python train.py --num_hidden_layers=13 --hidden_size=192 --n_experts=48 --experts_per_token=4 --d_expert=64 --d_shared_expert=0 --hidden_act="reglu" --moe_layers=[2, 3, 4, 5, 6, 7, 8, 9, 10, 11, 12] --n_empty_slots=6 --router_score="softmax" --normalize_top_k=false --routed_scale=3.13 --balance_loss=0.0118 --balance_bias=false --router_z_loss=0.001 --init_std_router=0.0377 --lr_router=0.000989 --vocab_size=16384 --norm="rmsnorm" --norm_eps=1e-06 --tie_word_embeddings="early" --optimizer="soap_variant" --learning_rate=0.0039 --beta1=0.95 --beta2=0.95 --batch_tokens=[32768, 65536, 98304] --max_seq_len=512 --train_tokens=370700000 --max_steps=5699 --dataset="wikipedia_en"
Below are experts of layer 8 (counted from 0) of a mixture-of-experts language model. Rows are named router (the router's row for the expert) and show model dimensions 0-191. Each number is 128 + 24 x the weight over its row's rms, rounded and kept within 0 to 255. Numbers have three digits each.
After each expert's rows: "comes before" lists some tokens at least twice as common just after its tokens as in all text; "mostly gets" lists some tokens that are sent to it at least half of the time. This comes from a sample of Wikipedia text that the model never trained on. Tokens count by the router's weight.

# expert 11
router:060100115152125116134130143155087145118159139131145162147145112106154148140135134106166114092110052106122113126106136108109113132125113121134132108145118137147133133128109112124119131112149096138141168166151115129137132120118109094157163128104115108161109106136112157137130119118136136141153135114107136125115122149133111125113135123122121121122099067119129114122133165140167082120115110103110141120117218114112122120113148083145079109115148150115144120121094111139132126145135148116123110110119135121144114122138139154122108045144097130093122121221123130229154121083118140114
comes before: "| ", "in ", "to ", "(", "by ", "and "
mostly gets: "did ", "began ", "would ", "00 ", "I ", "century "

# expert 45
router:140097139156123118109117141138084149106174157130041186147140112117114127147152144109039115092118145125112103110113127114102107135112119112105143119143112159147141134110119124113124115107132172148142198128139093151141140105112086151080176109079112124119134115146124115135128144107147129138106141116112168112128125146136115123119140126131118106102068169119131129141182138152125137111128126100110149136137209123110123123121144090144194128113133164110128111105125127092158141144136143121113116120111140122145121118135150156116123154147120143160130101113128138205134124103109146118
comes before: "of ", "in ", "and ", "to ", "for ", "with "
mostly gets: "former ", "President ", "Ex", "member ", "major ", "inter"

# expert 26
router:080133069114119113207129139147112119115149140116139076096139116110052137139121146132064101093121142118120112116110122123110121133117108116147134122140120127144145136112119125118115118126139052140135214149131119130145139119108130227071091121146119119121123122147113137143142171123129136131134135113109146118111189143145113111112132120112114119126142149126151097162098138131136086118146122100120141142115176114122117128112144137134194104169132182115137132118115132141137131143140140121113111121113139112141123115144137170121112173140073132131121117171118138148137120156108129120
comes before: "- ", "The ", "|", "to ", "and ", "She "
mostly gets: "lost ", "sold ", "Born", "made ", "scored ", "moved "

# expert 13
router:070092106108109125245102114130160125103093136133131156118138135117162147130134139127110117100131151115110112116112128119114119141109109109084136133130112142132142149112117100114105103108139125139085115072111126138151138112134146204175110117131121121126116122149120086152129057122136136147150136131109160121105150142062122151120152106161120121117212123108114129101139187130118097105087108142122133120079095107127110120118142129138138112145142158100148107116106124122141126148145149110123120109112132110149107124152151127124125121130093134169112108182105143097133122106110126111
comes before: ", ", "s ", ". ", "-", "'", "; "
mostly gets: "z", "ic", "ell", "az", "Z", "sk"

# expert 29
router:082147171129134118085120166146159134124101131156140111139148133106117124126143139060076154090119080129101118093145140121140126168115114122144133119123118125145134146120118142109124117063120070145168115178170129131141133118134109153165134132175124113167078105148091068142143116124121145137159143114110133098123081134123114114109135088103134123135109145119106126083162078140165107114111123132123140083160116108125122111121130151138078110144144136116146134111074164124143135145182153107108122100112143123145120098141128153094109073144138136129100111114123126184133100127125145119
comes before: "\n", "\n\n", "- ", "See ", "The ", "Early "
mostly gets: "|", "==", "===", "== ", "=== ", "===="

# expert 43
router:113127057150108117222178128135123158118136142130148092135141131118089138146120148109152116110129114124113115124125142117105117139118110107111142119131112139140130131123110111116110101125141066131173185065147113139133136107122091188102075125114115120162199119165112133145140191119141135148093149123117135117120099149203113129111147126146116111119084138118141069170114139130132099119120110101113133182114184114114123120117143105133153112164136152112144134122156140094147141133128140116122122115116133112136119112132147161110119152140099148116112124104120138170146113149117134109
comes before: "of ", "(", "and ", "in ", "to ", "The "
mostly gets: "record ", ".\" ", "tions", "record", "total ", "yards "

# expert 23
router:104130169093150104140124142148108130107152132138154112116117124100100131146191112110141148186091145086112115140120156102108113173117132129100127124127137108132161117059124121126127175112113139151091151101199090136136167126136092090133124105128125108097103119098094143114131148109143126115114156113119136083097136120106125192118130119097114103136156145109126108103101131142156132119112086143088178157097167135083140092094137136139112122086154086145150136129109131146150154122137132121098103122132128070161123133136146126087148148129139166129115138102135149163104135163127104113
comes before: "0 ", "0", "6", "2 ", "1 ", "4"
mostly gets: "201", "202", "200", "199", "198", "196"

# expert 37
router:141097116139114120249139124140050106119111133140086182112130119121139143149115146112126128100122113113111123112110135108118116130109105117074134110137109144137151150111121108124106082125127075141063126146151114141137133125142108109108090110110106108107164118130121100144136092108139142141136132119111132124124141142191122136118134124157107123116181092121129118131127122149132109107185115145114138169078157110113106121105153162148169119122139110118145105122153137116137146133145153113125119104113151119147124112142140129119110109148083139160122106107135129030150113091119133125
comes before: "s ", ", ", ". ", ".", "; ", ": "
mostly gets: "St", "Born", "gl", "County", "city", "Population "

# expert 1
router:093113120128120121131164143153142097124103146148124146130149119107173149143144134090153111127116128123122123101116147109100112143111112124209130110144107143147134144107116115107111142110148158134118111164132104142150149118133132071168123123182111111197085127148115119138149019099138128139141131109118105125124147145156106128113147105127114100104118145124149137071159081140207106126085123118123135109083123115122113113105141155147092117162150149102132134108123149097130146141137139100119128112128141106148122104141142079116108160139164144141101109136132147161144115184117157123
comes before: "the ", "a ", "his ", "their ", "this ", "its "
mostly gets: "for ", "during ", "against ", "from ", "For ", "During "

# expert 4
router:054089142135113124122172130138149128114151149141155090122158125107072156148157135119168104096123112126121112105113134115093111132124114108192138116134111120129137131124118127119111165131125149128127187041156100150146142110115205139135091113079118126144092121135112152128136139116132129151084137120123098118120154158147113122112135112103120089106144179126164115097148129141114140114162109113107132105166135124108124121115155128137162126181129140086127122109058136110131140130131137093116137115116147113143112112142129093149118179139180149176127120161122135142147128157110138113
comes before: "the ", "a ", "to ", "his ", "by ", "in "
mostly gets: "between ", "against ", "ted ", "along ", "joined ", "led "

# expert 15
router:173091194135123110123146155145090100123111139145117190137138104100193146146141133096112144132120067118112105108112155120109123143108122107214145120143110145150141143117119108113122115105127117138085128154137119153146151125131146067105117122142118123193131118104108156130141098105131134141109144121124087111112109150189119137107134113162111113091189146112128116090141107142176096128102118115121138089156093113123122112107143094141155122201137133107134108104162136126139138137129150108120119116112130123149123115146143150118106128147182136147106122086126140123150110153114149116
comes before: "the ", "a ", "his ", "this ", "their ", "201"
mostly gets: "during ", "from ", "In ", "During ", "under ", "At "

# expert 22
router:136105093140111123090152131153070120108106140137110103158148112112041138141122137121175139139117118120111102104112137116111124131106119107082140112132107132142135142113118109113115034115132160146107195097142107139134131115151137135143143112126112124171103108104115124144155106117136145146106134109112137106115146134037109108122140125150119117125082169119154114101099189136135090116160124166114141094113147103127119109108135090146161109089139079111139113117141135128137142150151148107123114119122144122133118117142141103115104044139129142135113112138130137169153110106102135115
comes before: "s ", ", ", "-", ". ", ") ", "."
mostly gets: "All", "long", "later", "Ex", "classification", "Catholic "

# expert 44
router:177124166107105125139140112136145119109088146123067090119130131118150140144149128133148125108126140119118119116118126119082129142120103116076156128137110128130145136109119112123109197130118134140166171066135134143152141102146189197179071114156105124102135122157111112154147101113139118146148152120122145115123215143082117133109143121147113120115113185104143132104160117144100127105120121138123147161191069119120110111127135129133127113121132135121146099111113143133132139138130148122109127111127147109140115114143143122109119138135107154164127118199103143058145119121104124118
comes before: ", ", ". ", "-", "'", "ing ", "\" "
mostly gets: "el", "st", "ew", "ern", "der", "ell"

# expert 27
router:164119134170108124096144132141152084112138145136080078148145104104157150141115142112160145116109094118119118119115134121118119126111121119176145124150106145144143141114117124101124159107134142150115092161127116142149142102126113139164163121175111108171173109154105111151146004116134140141166138105104133110118118145139102155104149106138109120110145131118119121181127145141166112117090119084110153123117107118126112115122144122153043104122146171105148094103197133127141149145138146120127123106126131117150101115136133087116100109132171150134106116091112142147135125139118128109
comes before: "\n", "–", "==", "\n\n", "-", "; "
mostly gets: "Kon", "film", "=", "frac", "See ", "also"

# expert 30
router:174099151102119109119204160145136119126158135106099131166140126120073150133121146111067117099111115112125113128122152110123124146118120114088129114134120140135132146107111109117127132121139180145128168055134117141140138109120089183208087119088108111153217112164111104141137113110144147133138136124111161116126155143066110126107139130116110108116117172111133114096181114132144097106155107097122149135109088118109123113119144135133143116150129195115137127124164119149149148145130138109113112121113142120147123108147142141111115109140105144147112117172123127174138114116121135118
comes before: "The ", "\n\n", ", ", "he ", "the ", "In "
mostly gets: "However", ".\"", ".\" ", "century", "because ", "\". "

# expert 25
router:166106137120124126132099132139138140123161150114102148121147119108085141138132140127043103117114096127122114123121134115119118125108119114167139106135105144140143139126115118108116056113141066146138129139131112135141140114122113227084176123090119104118156112156127136135133150109150130136120149110112155110119149154174113124111144118118111116126143077109123130205154160141139113124145118098119135143146158108120111121123148075140090106114147139113141128123173119103137128144134141112113121117117136117141109121143146182107119076139068147110124109162116142067141129195101141109
comes before: "of ", "and ", "in ", "was ", "to ", "is "
mostly gets: "population ", "office ", "Total ", "people ", "service ", "tick"

# expert 41
router:160110099124131123102252147146127129115180145127137164122137109115167159141127140114039120075124074124112104113110146117114107141118112117141134111131111139133147143126124112122118131115133150138131153126144110137129136103118126167153111119085112108107150121172115130152134109119139132157135133111121117120119144150063116143118151129122116100120092167120130095154169160148150122110142127124109138091145055118122109125109143120136071124057141165124135116122145130100143133135130142117113116124123148106139106105144136140099118094146116132145111113073110133085142118168104147113
comes before: "in ", "of ", "was ", "and ", "The ", "is "
mostly gets: "club ", "election", "election ", "Team ", "Candidate ", "classification"

# expert 9
router:196132054103121117146176147145132132113112149124116156141141113111160140137119138106163105101122079128120123110121148104120118133125107109117143106140123144140130145127124110119124113122128173141096116119148116141138132109126081146077081120102125109097205114117108126146130172118147142146116141122108154118121107131148115120117137120132106116112106157106135144068174119134172129111097122144116131091106200114124112126119144124144137111117147210120132119117075119158149142141141139125109109109121147122147110106152149086121113097133201146124122112174115139125147124052107142123
comes before: "(", "of ", "and ", "in ", "was ", "is "
mostly gets: "School ", "Cup ", "University", "football ", "development ", "Center "

# expert 7
router:233114167151112114161076151150117161120176154122105187118137108115142149149120147101170124093110103111109116118121149113108117142122110115163148116140108146148137136111112117111106173101126108150147105119144120143136137126136089156111174106149108116126170117103119109137134087120150135134132144124117158117114139137152107146110135112130116126120211097113127114052108092148123133122095124116105138070119147123123106122113139127144160111108152196104148109113191123106138146132146150107118122124111150105134105124145147121099110103145122148112105105172125137094135123104123144112
comes before: "| ", "|", "also", "tick", "List ", "|---|---|---|"
mostly gets: "No ", "Apps ", "small ", "See ", "Cr", "almost "

# expert 14
router:119109103127119122115064123131077169109110141120148111153146133120119144138157135121178146096129081111110120127127122112119125129110115119102132123126111140142139141130118114132117065130116141136156099000155122131155128108106135131098081125111127120140216114144120092131139157117127143143111148126115197127108114147166109126119143114165112107119080161122145117136165120149111169108123122138125132162137094112122108111121130104137192122089142133112129098114117130104134143147136144118120110118121138108151115117144136110129116055129123153125115125168109126171131111093119128113
comes before: ", ", ". ", ": ", "'", "-", "\" "
mostly gets: "tion", "ic", "ent", "ace", "tic", "ack"

# expert 38
router:091129147187123118208101141142143123108102148136052176115140110123027143137114145120127116118113198126120101116120139106107111137113108112073130123137115131140137144119114114121114134115132105146136138125127112139138129111117089149069200110131116113110159122073119140142132105118133151146122151122120135120121106150100112114125150125136110120109171073121157127097089171137128135118108116146118149119117190112114123117123133130137173116158143175121145111117169146137147138148143137114125120125114148107146120122149148140117105149142144137135119108146134137049135118131115143105
comes before: "| ", "|", "• ", "States ", "% ", "tick"
mostly gets: "Mc", "James ", "D", "David ", "Mer", "Robert "

# expert 19
router:094139113119119115143167123131171105116095140114129163103144127118146129141106140118105113131127156117121110119112142120101122139113116111045144110127115134143140143119113113119122142133129069137101223192132117141140138111154122126149184110121114117109163112156115116153131173113129133140195139118125163116110123130083114126109137108140120127116179100112137129118110150136130132115132107105123137216131093122127125115117138165138189110144137166124149127108096165139137141148139132116122106120120135122132108122141144115122117125139084130138129115079140138161142100024114133110
comes before: ", ", ". ", ") ", ".", ")", "–"
mostly gets: "century", "w", "man", "period", "em", "war"

# expert 3
router:176097182144101123046130169146098135120154140118094133149136134120095161137113136117114146093123112133118125113120110116106112130109113109155144122143102136147139128126114136111119163116117199140108177086120106130146144118119152041177169128087112115094172115168118151135131093117130132147098134114116136123113132160137114129114143127137111102103074167117128143176181109153147153112132125117109138077152134118114121116126146114141154132066138170125132105121157133140138125129137129106120118123127127122145113112147132092124123077131150132103111117070117134075148125169120130111
comes before: "of ", "and ", "in ", "for ", "to ", "was "
mostly gets: "team ", "group ", "series ", "band ", "part ", "album "

# expert 12
router:132144154144111108163137136147132143121116144123124196124132113122086134136136144109070117080113130120114108117104144122123111131124124115085147110139109153149136148104108113127122185103132067153086150063149120136138137114170099215123119109097101116108145109119112105135151162113150140136103146112115210126107148140144106140104145116132106097106088171113133119133139096150153122101145126101125137158155097100105120107120133092142177116071136164105146118103102126110156137148134134111120102118105140120131114108134149123108110155130093144123105120079121131175149103159107152120
comes before: "\n", "\n\n", "- ", ": ", "2", "The "
mostly gets: "Genus", "^{", "time", "until ", "/", "half"

# expert 21
router:149128110171110124238179146140130147100123146107109093113131125120080144157132151103183103115116146114102107105105149117106124129124123109138144110140117154137138141123123103106105131111149093150121178172139117152141130117149126141084159113102107097130038105196112120140132175110155135129111136102110126117114161150175105132120143117124116111107076085105134142125110156153151168107157120146103145142107165114106110122122144128146140102179134179120131124109129136134160148140130151122120118107104144114153112109135137133112098162134135145118102124113128140095146117140102127105
comes before: "| ", ": ", "|", ".", ",", "to "
mostly gets: "All ", "There ", "if ", "If ", "Released", "Died"

# expert 46
router:071137102162122110252216136132170138114107138126133083126130138124115140145130147115123095081112144115107114122108137108115110133115115117135142120148105144132149132121116122126109182112137073146094183143131112132142134105147102168183163118131111116100070121168122082146131084111140146138161140112116139116113123136090118129123149120096112111128107095122140149114108105142133171103118126087106145157100099125115112126115149136140120103171141204123144119111113113144153135140136149121119109108125137122135106120135148124103121151148132141131122119094128138105153126131105130124
comes before: "| ", "\n", "- ", ".", "–", ", "
mostly gets: "0", "Died", "0 ", "birth", "|", "4"